config.yaml
hidden_size: 96
experts_per_token: 2
init_std_router: 0.0211
lr_router: 0.00207
vocab_size: 4239
norm_eps: 1e-06
learning_rate: 0.00417
beta2: 0.98
train_tokens: 191300000
dataset: "wikipedia_en"
Below are experts of layer 8 (counted from 0) of a mixture-of-experts language model. Rows are named router (the router's row for the expert), gate (a neuron's input weights, with its number), up (a neuron's input weights, with its number), down (a neuron's output weights, with its number) and show model dimensions 0-31. Each number is 500 + 25 x the weight over its row's rms, rounded and kept within 0 to 999. Numbers have three digits each.
Before each expert's rows: "gets" lists some tokens that make up at least twice as much of what it gets as of all text; "comes before" lists some tokens at least twice as common just after its tokens as in all text. This comes from a sample of Wikipedia text that the model never trained on. Tokens count by the router's weight.

# expert 38
gets: ":", " is", "s:", " =", " are", "es"
comes before: ":", "\n", " |", " of", " in", "=="
router:497483493505453469505496503469488532474468471472449469460478493480505533496528547511502503514501
gate0:531507515497484535455486449503470487487472488494489509504532488574519473509519523479498450490519
up0:525467549525445488512467451488485522520491487478459475493476517524480489506526499498553466518493
down0:514494470476510545501499475531508516454485522522515498498449479499498491479467489488520513527475
gate1:482493464486455518515501471563488528493503466501472473489501532527536456476520522466508493468517
up1:474517489541503488484550521510480529489515511508480461512541496539469477540507520493463471475519
down1:452471527528511481535500518516532508490507455450525535482518530480454521449454500516497498488467
gate2:506532500481507553508499501519514466464499517481500523486557465512543512465486485523505467496482
up2:546527494501480488515515521458520501520514555494514476516488499535515505440553504512535467494514
down2:488500534519478489517539480518459470501499523509491464489482491508502504467510546491529521508510
gate3:484482526492527511490526520528487481539455446541468481489516482555494489446521505488493495483521
up3:462487492486533541491452512461455481488520500457529505508477499501481514495519519531498491499505
down3:468490464538499481479497508502526485522496488492493448540486436517529553513539489493468462447541
gate4:503504486443503560465501495522524504523520515515497536509509485508487507497526492461521490450524
up4:490520503473514494510504435494532531512499523515516516511456471499457506510508480493502490500494
down4:504481514532480541479476497510505482534495508460494516519474503492521498476515544481533503492485
gate5:465478504481526485454494480522510521511498498491520510501507510533485518500508468508470540519546
up5:500472497514480524494466482519512519500488535458536486472472508487505516489509477552486575552536
down5:495514475490463497497508501530494493516470493515491462511497463553522534543506516525468482497507
gate6:552449527504484511542504524481524524506534520513525521500501541488529474504497514460495522521496
up6:505522512515521508477456486489485489497492494522469541491507536513517504502496461532486529476497
down6:434470495493539511506505509489523514523474551501502508473546462473524475498538483490489482510520
gate7:516504511537522517501508533509490474523496498482507497509537506558498521481543493466475484482485
up7:487483496517466481469504497510477484528489505492501475534466498517458508486509517503514492532486
down7:471487488498487509463458477518461512511479512509474545521477491507498520494476488522491513539540
gate8:498517519522499472500471460489531452477527508467546516489486449512508495473448514486539444485483
up8:497529502461533499516505501484496508556507496457488508500506493477512499554552462520517474517519
down8:517470490534506523478491510525458528490514533484506455472551454507524465507476530498511523554481
gate9:466514503482482501526490474487521518455520489519508491479473523490456500503540480526532472494525
up9:460474490528447465497486506478473486496496475530524476520510486518528516544474503512521504489514
down9:470502548501509502511443467518512489482528472518497490504484489523498505513536509493549515531482
gate10:445541459488540462484512510507523487537477487509521515491510451503482498511549509524473448522521
up10:471526526478498501499487497444474463479500516482538490474542473501464518497535499527502481489492
down10:491497466481522461487513535505552524490497515483480510505475483506521493487527555492503534489487
gate11:497501501478495466522525493481518510483496528532494546483490481443548516468493533442466457531486
up11:476498526452516520501513485525478504522514545475482501463511492508478490531509509466439483511483
down11:489531481501532511531469484464506451489484464481492513527491506486516495466488453511502521500487
gate12:520507508529514471494501479498513509441499510513494447496512520453495526500502565500492505539501
up12:542500489491512465521503569523512506539498515510505518502483479516521473481514491511482460463487
down12:536513504492527517520481514516520472499500493502491503486460526485488461466546493475520502546565
gate13:511519504496504475504485486538496528503502495507510512493456515511531495464466495495525513454514
up13:515513569504537481515500478507528485485505537478487468507507489483498502465518469518501461495461
down13:545525511468499540466513466488479520440526526503424529511478513504524467506530523464515501505489
gate14:522526504465482479526498487523530527479546512472485485508481528528564511462510521521527473482503
up14:529467509512547526478441508473493500475468470492523477496537488475474529495478518475537501528442
down14:505475470496467502509484482511465448525465481510501477530503535531438499513501496534487513517508
gate15:480526464507538547494508500441462505535503492458514495534531485495447535471491470482484505473502
up15:543505517477473497547480492527500521459525484553486520488504519488587484543442502532474480508474
down15:513537512526515477506517481488454454498503549473520503455497524504478465486478508465514475526477
gate16:524496505502511465483545479494493527541499525481519525478483479467496512444528482523512464517498
up16:507493519519501550468530523553498503527474520499496461467518484495508486478476479501514486493519
down16:514482501522523524515517524481532452492534488477575531558492528509479493500474511497539468506483
gate17:490514520460466519524471504466500548496515454507499522513494505506551493501520507474474485521546
up17:448516523493475493491474480480498552478498477495497484479483456490537498476525483500517498510542
down17:502545464523473502504493453515527463476519528514534499506510532437533542528511534508458492510513
gate18:494508500492486467558517462499473497530516413497462494496460498475503501494502497508531460512501
up18:504500490463499505513451528464497458468504521515508513483485490505499484466468532466523517501535
down18:498499521516485478529497543515546507480537477485515489469443524515479559501513470506525509486516
gate19:505454484481510544506436490475486492495514487517493496537516475489476513510490518477496523466516
up19:505477517509479472496493517546520509484473511495499549547492505515536506497501483498481508521459
down19:500468543516515511475542480477518510487513532516538509455482505525536497498507509500549515528483
gate20:525500504440517532545518487468528537462484489473509525510482513500481480472502484490481481521525
up20:530497459531527500482477503518541496511513517498515497508495458475465522498473509488497549506485
down20:482510519485525507498468523494489502505505515530499501523501502523517485489523490499511438539510
gate21:420533520504515474483521476513525496517510489507497533495481512467484478539477502466491489456459
up21:544469533489494483495477497461487514485505564510475477513531497451482515529546536473490471519503
down21:518512495532520518466495508462521550497517530546492489468495519500494490500470510476478470518566
gate22:515493510485472507511439470481526484493514513482478500524516471551580501479507498495496490487535
up22:544455524511506512516528521486551524493520510450493467491520471506520499499510466515483547488526
down22:520534491488487492451550510531511505538490485487519506564493492484519548475503501524516505477448
gate23:478533523487486463559537460503475524488532454501504528522475548490503484492542505496518515467550
up23:491515479480534504490483511501549480490484544549503516514526475504501488497458485484505508540456
down23:488495497456500487550486525476504487487506477501487511511497538559515508495482474478488489485506
gate24:512459475496494535516491487470503431458479512517519501494506539470502505506458493482551508496505
up24:475498484481521498504464541517495485477506484523478500464492516482508503472492499496526508481522
down24:550483510430473473485472510521469457441519494497518514543491504490520497482512516536515517505506
gate25:495489503500453508503466495520501502488506487492515525456541492520520477510505486488503431440505
up25:517534486499494475522503520527497512481526456520541482522468468456547474521504497526511491516522
down25:490473508544502526486521449566468524509488507528505518487470521470486495498513511491532564498470
gate26:505490517482507461580449466522508471536504508450488518495565449520488472474464525467485473488511
up26:534499517527497494499498488522519509496514479539474472516530492515431484537521490498521546499538
down26:484500534500524512442500491478533527536536485491508501456509541486515512561476489507496521504510
gate27:492550486462505489515502547461481489502505441490503489483465503516516493508499493505509446528520
up27:532475537505496466503527508493516548483564509462503493501502500491485490509461525521491505493487
down27:526495504520466488474457445491501507530487496530468492475518529545466539518491508508452490466477
gate28:507568505458561433517481465484495487503501512489537435517505535507517532487499491504481536487508
up28:520529526521508469530467481518501513510500517518524456550522553517494516462470550515505518511463
down28:510513506482483484505517507546518500514460487544530530506509461528493529538486490519535492491505
gate29:518560499497512503463468493536501480467480505513501520467454461489513468488497493491533528494510
up29:465538550460532501481489517535495490526502533501496482473502472491473494517513514506450504476503
down29:557501465469482510533524503454454509495521487516485490522495507491476487473480490453491558492478
gate30:486517483481467478453483501499498537489481532493477452510513527513487520534510503488499519548514
up30:503501473537480456444519465540505493489463486474523509493493496456492500486511463471508479544470
down30:512516523518481511493529516457485500537494524453515523533467487465522476509484506512539463495505
gate31:496482548509489468488503474509476510510497550455484548526513473540507505490549506483492449502495
up31:464529497477440523495513519503425530487504502471460506523539450495546483522496489513520515494502
down31:465474492479483519520512540509523500525514488511474517463477486497507489521515542488494499474493
gate32:471531483490512508521492465412508521473524474475487483496528507481497509490468479503498501503502
up32:511502473533542483466540547516498496539497544498538509498507463547532525541465482494512503481494
down32:509500516476497531528507470478487503491478449489468566467493484511467463494526505522493496498487
gate33:432482537467518464528497494477519458478531520519508519480495456535517489429461540490508503474512
up33:494515469448511508507519476488506510481472485534479502480494480442523495475468508504440500472512
down33:513526520483504503489441513460534483483483528471499485494488506485518462453493523500463482482477
gate34:504508525514473501472540491513480521466510481535464484520507507527461499506504468486527554521553
up34:500525493497533502531492515478533452484503557453512506489498464490514482509455507528495453490478
down34:501508533481488494490527482493446468478525513510453516501510555490496514456546526454496498555459
gate35:494508492477494478493493445517453506506521514493516480505488511443455526504515492503478527562524
up35:521511508505487496521504498498481481474509534501486511470464516453508501525534528476525528535548
down35:488496458518545512472464556487478494487491506477507512477532516475452495493487484507489555511488
gate36:460466474491541521494524430478474496477494476501506488539516519507441517519530505489474465482489
up36:562524493526483486506520564515519531505491510475512514513492528477539467491468490472524518497492
down36:509499524515549518516503523516468468495486466535486547502489537515513493521541494507558546540526
gate37:508465462506507506543531488494511473484491463465500476534480516490498514473467530459516476529468
up37:502519549506489497515467510507481526528490531486530537480469514476507464520501462493534503447484
down37:513510473485500521500465493454488466460473505481490531505503545482525479517549568512461501501489
gate38:498557482476525526488528493467485536477533486483508518483503499478472496531510454491530540531545
up38:561514497496531461454483454464478523469498519500508497503475524442520478489488496466507491491521
down38:470502498499505467475472514454469495466514555492470498504480512503463572513494501498455519484486
gate39:451502495490536468540487476469506489471496480464509504488515461457529483506505540463503442457505
up39:501515505511501469495539496501517506486480538474496536485510512509511461492502510498513502499497
down39:472479540524520519510474516505470484517526524520462456468514512499510494504497514527492487478476
gate40:433493490482455555517496463488493458466491505495511489485487543505473498487513544451544508502516
up40:496510508465512490501511504516460500457472524510529502517509459545534495491482492537514525500488
down40:507472529501497518490489493482513517486540492498482487490488470518531521484556459468497490477508
gate41:492486497491503470512498472497448499472529452487511500501504532479458486517529515553479477531485
up41:479468523454500517509499498487464501418535475494505495525493481505449480497479490503479490524527
down41:484520468540479491501486495530495515536474551486498468483509476474466536498498506504482491474497
gate42:423495519432525474512484473509522491475524500531530510485531487444487534448503487517509533483499
up42:503516542479486491492501519504489503437506546515504535492528488463499536508471520535473490489502
down42:511504503490529525468537472488527532441469495509508522469506476500494469484538475471549479502479
gate43:535521521466500568495482487517508493504484497535514542532488515537469507508515478513504505469518
up43:451526479475500538551484469489470516510516480509481449547516519481493498479520476512499487502462
down43:524528494503490471501498479541518502476511535516501454513500512438490527477495508445484543487491
gate44:453534489476481498498495473539514508519488503533524512501512506516495524497523489502488499522471
up44:472472508489483471465494460477529513515529405501510504483469478496505465468506454512534514473489
down44:521524500440551523507516490506475479498511534527464468491474478482491471491521534534490517522494
gate45:505537528485475529482508526526479505488528476478493502501487513466506481548481539508540513451507
up45:488506542516503528483457490484517541514537518491467504503501497529529515524516472476516513496493
down45:516502455484504510493513488476507495500457494474487473478523452526451485448495481465478515488509
gate46:458536496481496467490522515507516514536487544519511515491501499496541539521503515531540532516545
up46:531470494538481544495502487490478518511474504510440476507532511530517472512505495515497509479496
down46:513519545481485526550526525462525477503524507479470529488527498513500453501486547511472514508491
gate47:499483497480492525489508500452478510491505474459493507445468513484505470477422516531526499507453
up47:511502452507508481527466528553492513544499501485481499484522503496504510513485490486545501492470
down47:504513532511496513484544501479540486507509445461457484492487479528483497535492490501501530503490
gate48:468518538517549490581490464496479543519516481484498466488494490506505487524535489478481459519519
up48:470519515475574495567464474509512488523471531508521514457489493466498491511510540478519458514521
down48:471510510525526468477460536534492481539502536503526528536497468520512492499516487494497489456514
gate49:483460501521520433492515503456529494468537461528522485491525524496518486504475471527511470490483
up49:488459498510500475466467500504524458502449457499500516477481524486489497524545489513529457519499
down49:438503475498519496515487486504441477502461521509501540523535491526457491545523498534515477506499
gate50:520502476494467456555459508510537514453541482468482511492500483532513486481512473519540516474548
up50:507523485475515461495485494551491521443474523477491528521467500497526510533524473510510511518458
down50:497477493495499527501503477506545482492496514511481499527485466508518489465514519498481466509510
gate51:496520550466515441517469484457523513535525475509479466481516468487499479537523540482497498457490
up51:493483512427471529495525491502476481481466545499484459490499464442490522478504523510468509482504
down51:482477482527503515527528489494484483499497493527529480496479497539511505491475478499482464504451
gate52:502508515476490443510499494462497462469561468483467509477517499516479487541526466521475487525493
up52:509513530504488518491539486505483489453522431490480511473483465493478475526485492546446474481503
down52:480483519557499501524507525499441546513499551498517523496484475466498547532465497495546520526460
gate53:495513487474514493445539486480494496477465515509520543507477506499507488502484522464484525513501
up53:513511509480448477450513464518468532550512494517495485503494473482488501481521518454482479537523
down53:494461492535459527521502509528492523529472481520496465533540500449470483486482505477494507473448
gate54:497512515503524512519482493501517500429517479511504456512509476556501458477512490486515502469486
up54:512488565515519514491520502527512501487534473528517516511524495524500489530483469481477507495459
down54:498499435496468495490466520497506509510556499459468534536495521507524484470507508496468524489484
gate55:477480478480529504530473489462480511448514505518493479508520512484457521455532475508436473466500
up55:500511490545480489493511518517526493533473530480474512543521520476496499489493469473533524528503
down55:472498540512521488525480459502521472474521459516502530508465532546485519481512489536534523531536
gate56:522499518498493536508497454494526509476474470495513477527469520457524490468510493497543496465507
up56:419517475500519480484491518478476529480476515492515528495506523474444480537493519474499507499475
down56:503494503474534488545450515526486487461467491514480471487482492499465462484526490466475480504477
gate57:441512543563528503485484439514488488452506471508506466518494531478504509498472507450532493499508
up57:468493474511447492485522516503519488459523516513508500500508517480512501465517473487504519506525
down57:518484507505547493502538534508486492489478522513523535539489517478507504538479469545520512490461
gate58:526484557461483485520455498480518543515500503531474483525536466490488468471524521493480491506525
up58:514480492486501478508534494505477511551485477543509477533520502476460547498479510461463520524499
down58:464496424509494506500534514550518528498508503537523479449495455524504496483508489515496507550454